config = dict(
    hidden_size=256,
    hidden_act='swiglu',
    moe_layers=[0, 1, 2, 3, 4, 5, 6, 7, 8, 9],
    router_score='sigmoid',
    balance_loss=0.00017,
    norm='rmsnorm',
    qk_norm=False,
    attn_scale=0.177,
    parallel_block=False,
    beta2=0.98,
    lr_head=0.00473,
    final_lr_fraction=0.0,
)
Below are experts of layer 6 (counted from 0) of a mixture-of-experts language model. Rows are named router (the router's row for the expert), gate (a neuron's input weights, with its number), up (a neuron's input weights, with its number) and show model dimensions 128-191. Each number is 128 + 24 x the weight over its row's rms, rounded and kept within 0 to 255.
After each expert's rows: "comes after" lists some tokens at least twice as common just before its tokens as in all text. This comes from a sample of Wikipedia text that the model never trained on. Tokens count by the router's weight.

# expert 40
router [153 132 105 119 146 131 143  95 124 104 101 180 143 139 118 124 159  90 114 140 180 120 129 113 133 115 165 131 127 142 128 118 130  84 151 129 137 107 120 108 153 119 128 103 138 142 166 127 148 178 119 112 182 125  94 161 147 153  81 164 108 144 133 145]
gate0 [121 106 146 122 161  80 125 106 130 121 122 139 141 165 129 128 137 100 159 130 155  91 145 109 129 125 131 166 178 169 112 133 121  98 149 179 105 122 130 106 152 130  92 168 163 111 156 148  88 144 113 117 108 144  88 160 120 127 142 142 143 194 108 134]
up0 [176 118 101 170 151 127 153 156 111 152 108 128  67 139 157 173 115 113 131  90 122  97 174 154  95 131 117 115 127 117  93 134 115 150 112 116 114 141 122 110 127 156 120 113  83 134 154 147 144 150 107 124 138 160 123  80 147 133 102 150 158  83 118  89]
gate1 [132  71  72 122 148 127 148 142  95  90 138 138 147 119 170 150 140 127 111 192 147 147 165 142  77 114 128 114  94 148 118 181 115 121 161 101 135  79 133 147 113 147 119 127 113 119 135 122 122 129 137 104 158 177  94 151 129 110 107 164 110 145 122 119]
up1 [118 150 120 125 155 151 113 141  86 133 104  86  48 134 152 110 114 139  69 143 117 133 137 150 140 104 141 143 147 152 101 136 111 150 135 124 154 158 132 113  69 140 151 124 129 130  99 146 177 125  98  97 170 114 163 114 115 147 157  94 108 102  72 150]
gate2 [154 148 111 128 116  91 110 137  89 152 149  97 151 114 125 160 178 117  96  88 125  77  94 133 122 124 162 151 135 129 156 124 138  98 122 150 114 110 125 149 142 159 127  96  96 114 133 104  79 172 133 181 116 112  59  99 103 115 128 104 156 121 147 110]
up2 [151 135 145 135 112 100 131  90 130 169 166  87 135 131 131 164 153 123 145 112 151 115  87 142 116 115 157 213 112  87 161 101 142 119  92 150 141 135 149 127 157 135 153 123  80 145 148 144 143 115 155 124 166  95 118 120  90 161  98  50 193 151 118 116]
comes after: "-", "==", " such", "Personal", "See", "–"

# expert 59
router [142 104 161 108 157  99 116  94 151  86 120 130  98  98 115 139 133 107  84 115 152 166 157 137 138 113 131  80 120  94 146 105 109 140 156 133 179 133 116 116 112 145  53  98 144  97 121 136 158 130  95 105 133 153  89 132 118 161  77 119  89 164 102 106]
gate0 [159 170 137 156 147 104 159  69 142 108 154 104  87 155 140 170 157 122 114 133 144 181 147 107 130  93 147 116 141  96 137 121 135  92 155 125 130 156  93 150 100 128 133 152 133 110 134 179 153 111 108 168 182 133  90 149 130 139 116 117 130  92  92 121]
up0 [109  75 133 143 125 135  78 113 127 123 114 179 165 131 148 122 104  85 148 101 117  74 156 117 119 147 163 158 107 118  99 140 124 121 124 148 109 108 166  90 177 109 148 122 106 114 105 114 153 131 133 116 133 109 129  97 142  88 113 157 113 159 179 135]
gate1 [ 90 107 138 130 128 144 111 141 129 100 174 125 106 113  88 124 152 147 118  97 140 144 121 165 147 109 128 113 137  99 136  93 141 147 121 148 119 102 175 145 114 154  76 114 144 119 151 184 131 122  73  92 144 124 167 118  89 139 122 116  96 129 121  75]
up1 [ 83  79 167  88 124  96 133 119 149 113 125 109  95 125  94 157 131 102 109 117 136 105 156 130 128 110 146 108 131 163 130 128 109 118 132 154 200 110 154 104 117 161  67  67 136 112 115 142 117 114 113 114 126 140 108 115 112 152 104  94 108 140  96  79]
gate2 [164 141 118  70 134 111 128 125 140 113 152 149 130 106 136 126 126  73 118 177 141 164  86 133 123 120 118 108 126 104 111 135 123 129 162  84  92 128 114 139 132 154 137 126 186 139 138 122 121 151 147 125 168 117 137 112 165 122 146 140 134 133 141 135]
up2 [116  84 108 142 163  88 143 134 112 102 122 131 130 118 104 107 139 202 153 129 160  96 139 122 147  98 162 128 118 144 109 140 130 134 102 152 173 145 161  92 158 125 125 150  97 178 145 116 151  92 141  73 136 116 123 121  82  79  79 112 101 141 103 109]
comes after: " of", " for", " in", " to", " on", " with"

# expert 11
router [162 123 151 100 114 109 133 107 159  90 107 166 100 111 146 121 114 119  99 170 160 124 150 118 103  68 127 140 104  90 142 113 115 115 128 134 159 121  88 160 129 158  93 134 136 105 145  84 125 149 108 117 107 134 104 160 105 126 116 145 143 135 107 109]
gate0 [133 108 117 151 164 157 113 177 134 159 125 137 144 102  89 137 136 153 170 144 147  81 107 128 143 183 103 162 141 155 109 143 118 126 153 162  99 103  97 139 106 133 113 105 129 139 160 103 103 163 133 139 139 150 123 142  97 114 129 167 125  97 130 132]
up0 [103 148 150 112  85 142 101  89 158  79  99  89 126 103 154 153 147 126 111 140  99 169 134 112 123 130 103  99 134 149 129 134 123 150 116 160 146 103 118 143 111 127 140 193 141 129 114 105 119  85 141  81 109 149 154 152 121 177 153  93 133 150  97 156]
gate1 [151 135 132  94 106 126 114 133 123 120 172 145 110  83 184 130 134  96 103 150 143 132 123 108 111 121 160 103 137 172 123 116 107 173 156  95 137  89 137 138 119 145 100 108 124 102 148 141 126 163 174 113 133 114 120 153 167 101 110 137 145 140 121 114]
up1 [157 147 150  91 133 141  83  90 121  98 131 138  71  99 167 117 111 129 103 161 151 144 199  85 119 130 171 130 111  97 135 138 120 176 113  84 125  97 121 111 110 144 148  95 120  92 112 153 161 140 142 124 166 130 110 148 112 162 169 140 136 124 103 148]
gate2 [121 157  90 176 102 135  78 134 120 110 104 131 176 139 118 169 178 143 147 137  81 184 145 159 172 127 114 148 101 116 153 106 175 140 114 122 174 136 129 100 126 104 149 105 161 142 150  81 121 165 172 106 124 143 125  97 138 124 128 145 121 118 116 143]
up2 [121 172 140 108  99 165  65 131 111 120  77  66  55 140 107 101 122 149 143 120 137 143 111 153 133 146 159 128  48 168 138 142 111 123 114  70 148 102  92 103 167 152 161 102 122 113 161 156 115 140 136 144 125 113 101 124 118 148 123 100 145  95 123 136]
comes after: " ", " 0", ")", "%", " 1", " —"

# expert 21
router [139 118 115 103 141  79 126 120 162 106  88 170  82 127 132 152 145  87 127 124 138 116 128 109  96 105 122 120  93 124 107 160 142  91 149 124 131  91 111 120 140 141 112 149 114 121 124 127 138 111 102 117 150 151 103 104 130 121  97 130 100 131  97 116]
gate0 [163 197 124 135 132 120 113 142 129 121  82 144 103 131 155 114 113 123 105 149 117  90  78 121 117 101  81 142 131 150 109 121 111 141 121 146 170 146  99  90  84 127 142 156 185 188 108 135 142 102  95 114 138 123 125 151 164 113 138 124 131 104  92 178]
up0 [149 115 109 116 131 118  90 210 128 139 138 143 139 117 104 127 103 143 135 131 135 124 100 155 128 119  88 142 132  81 114 146 109 136 142 131 116 125  64  83 131  94 186 141 162 137 131 165 154 140 150 125 130 100  99 137 108 134 117 103 131 127  58 146]
gate1 [151 115  96 134 146 150 176 104 126 127 127 130 129 144 146 155  94 132 109 139 121 138 125 124  70 113 114 126 147 161 137 145 166 112 102 132 101 106 153 139 145  96 122 131 127 116 152 139 159 147 159 100  76 127 137 131 135 115 119 129 157 111 146 111]
up1 [110 145 147 104 133 153 114 106  54 122 112 111 126 130 110 165 108 142 130 159 108 162 113 119  82 139  96 120 169 137 129  92 127 113 127 117 146  95 100 144 118 116 106 102 105 138 129 114  78 162 106 104 131 138 107 142 114 149 133 149 144 115 163 134]
gate2 [145 141 101 141 150 105 149 125 131 146 123 198  99 160 109 112 143 135  90  86 154 136 123 164 122 115 147  93 138 111  99 163 113 118 104 182 107  93 133 126 123  76 134 115 122 131 102 151 156 128  81  72 121 148 127 109 108 167 116 109 131 116  81  57]
up2 [148 150 131 139 175 126  83 134 159 117 113 137 139 101 163 122 148 132 106 117 118 127  96 158 115 144 154  95 113 111 157 191 125 127 129 142 123 140 139 128 145  50  98 104 126 126 104 122 138 147  67  95 102 160 142  96  75 144 127 129 100 171 129 119]
comes after: " |", "%", "2", " (", ")", "0"

# expert 18
router [169 124 158 123 143 116 126 108 155 133 130 145 107 138 118 128 113 118 118 160 165 120 137 122  78  74 115 134  99  76 149 104 124  94 103 109 149  92 102 140 125 194  91 133 126 119 151  91 138 140 114  99 127 141 106 168 101 135  83 149 121 138 118 124]
gate0 [108 120  66 132 129 132 140 141 132 153 110 145 103 102 159 116 109 127 138 112 163 118 167 141 127 118 158 126 106  81 150 122 149 148 120 120 107 148 109 131 110 148 147 109 118 141 178 177 138 114 179  91 140 133 124 120 145 137 145 148 114  97 135 114]
up0 [136 165 127 141 111  65 106 106 109  93  96 155 139 125  86 107 120 134 118 144 114 110 179 145 130 107 124 144 124 138 147 121 150 151 102 156 132 133 132 115 131 129 151 122 162 141  75 130 148 113 145 119 152 101 160 118 167 113 127 105 145 154  98 116]
gate1 [149 121 139  98 101 119 111 149 125 145 178  97  97 133 131 126 117 108  98 111 131 175 152 138 142 102 115 130 118  67 152 128 182 164 140 115 108 171 108 111 163  89 171 162 170 149 103 134 153 125  71 144 121 115 109 152 119 121 140  99 133 137 124 114]
up1 [152 137 115 143 166 145 143 137 150 147 111  85 121 162 168 127  96 152 130 111 162 131 105 158 114 133 136 104 149 122 132 127 112  93 120 112 111  91 119 159 135 143 117 142 121 115 218 141 146  89 117  85 139 149 120 119 122 145 116 142 134 144 108 110]
gate2 [ 94 133 129  75 120 108 107 117 125 143 136 172 174 122 134 149 143 137 141 136 142 140 138 127 120 113  92 149 177 162 137 115 171 132 111  85 131 107 131 156 125 150 109 120 105  82 164 143 140 153 103 128 124 159 139 109 121 119 109 129 111 105 154 144]
up2 [167 123 146 130 184 124 156 140 167 153 164 117 107 142 111 147 122 134 106 139 116 144 115 109 125 147 139 108  97 103 133 142 111  82 147 128 148 170  95 139 143 170 147 183 116 140 107 184 101  95 144  97 114 110  96 133 118 134 115 118 114 135  99 100]
comes after: " ", ")", " 0", "%", " 1", " —"

# expert 53
router [136  92 120 131 128 142 123 118 161 120 137 148 127 112 137 158 115 119 145 121 113 148 174 136 115  95 126  99 111  96 185 129 134 116 153  96 151 122 101 137 138 139  94 104 176 138 140 145 161 160 109 137 142 184 117  93 109 141 127 126 111 140 129 159]
gate0 [151 129 132 137 130 113 124 108 148  79 145  90 107 113 151  63 113  85 131 128 118 128 186 141 187 114 128  88 138 112 153 102 146 140 113 105 119 162  89  95 140 144 152  98 161 123 112 113 148 133  98 137 145 160 116  92 143 181 142 113 131 126 124 128]
up0 [ 82 118 118 143 124 156 140  77 132 135 133 135 107 132 150  90  99 100 126 135 113 121 122 119  71 143 135 134  86 101 158 122  90 136 109 141 136 135 134  97 172 111 136 136  85 126 123 160 126  99 181 133 166 121 139 132 175 128 115 119 127 132 111 106]
gate1 [ 79  98 116 151 137 113 106 167 109 141 105 117 161  89 166 141 122  89 147  93 110 119 138 159 108  92 121 160  90 112 116 126 150  84 142 109 152 151 159 132 110 100  54  81 145 141 108 129 133 126 136 132 133 133 137 159 105 151 136 153 171 123 157 113]
up1 [132  83 127 116 120 147  87 107 124 140 123  92 101 141 196 151 141 131 159 104 119 136 112 160 107 144 111 141 133 142 125 110 107  80 145 102 158 125 136  83 117 150 102 120 146 135 118 102 124 112  99 160 123 128 126 124 129 160 147 159 147 133 101 114]
gate2 [116 111 105  84 110 108 119 146  99  83 171 147 148 118 131 138 190 114 127 135 132 133 173 143  84 121 116 145 108 126 133 147 128 124 124 121 112 108 125 150 126 113 121 102 106 132 131 138 139 173 144 130 109  84 126 146 126 100  89 135 147 128 166 120]
up2 [ 92  87 130  95 151 158 106 149 159 156 102  97 157 131 140 168 155 169  85 167 130 147 134 135 166 100 126 111 122  84 164 145 142 118 147 113 101 111 149 113 109 120 128 121 160 126 147 143 128 109 102 148 124 126  97 145 117 124 108  57 142 156 144 128]
comes after: " of", " in", " to", " for", " at", " on"

# expert 25
router [109 117 152  97 154 127 118  96 137 112 126 134 107  78 114 153 123 145 136 166 155 157 148 120 118 128 153 127 126 114 119 140 142 120 132 115 157  84  96 109  98 146 155 154 138 124 118 136 170 131 115 119 137 140 140 116 126 150  79 112 117 141 105 160]
gate0 [121  95 167 100 132  98 139 152 138  75 111 158 147 129 149 113 174 145 161 137 164 120 114 143  94 104 134 137 142 125 109  93 144  97 128 192 136 133 111 137 122 157 116  86 146 107  99 105 133 137 114 110 107 123 141 129 168  96  97 111 113 190 120 126]
up0 [156 131 139  86 115 153 108 180 145 168 134 126  86 124 138  95 128 116 121  84  94 166 126 148 164 132 103 126 102 149 130 128 105 169  99 109 174 142 141 171 145 131 159 107 114 115 113 146 141 128 135 153 142  93 108  75 123 132 101 103  66 139 113 195]
gate1 [140  78  92 134 111 126 134 112 153 125 119  87 152  80 173 141  90 130 114 106 145 142 148  92 162 135 112 128 119 132 137 108 119 121 126 118 106  96 143 122 122 114 114  95 146  90 119 102 158 136 114 155 147 156 109 140 123 107 142  90 123 139 153 170]
up1 [131 154 126 196 110 130 127  99 123 111 102 118 134 135 123 184 115 125  54 135 114  61 144 105 135 128 185 103 136 113 112 137 135 134 198 138 111 139 100 140 140 104  93 129 184 144 110 108 127 139 106 168 155 149 149  97 170 131 124 149 112 142 148  65]
gate2 [118 159 142 124 130 105 137 136 118  94 136 135  92 142 149 171 161  82  80 102  88 152 134 123 143 126 124 106 110 112 145 109 127 119 161 160  80 176 121 147  94 156 116 106 174 118 137 120 118 147 133 134 125 149 108 149 146 118 152  85 115 137  99 159]
up2 [117 131 110 117 125 134  68 159 122 152 150 114 136 143 139 148 137 125 102 185  98 104 135  95 176 106 115 105 123 126 161 145 148 122 122 113 121 103 135  92 143 178 121 141 138 111  95  90 147 105 180  80 139 152 113 108 156 123 129  98 135 128 128 118]
comes after: " |", "|", " (", ";", ":", " +"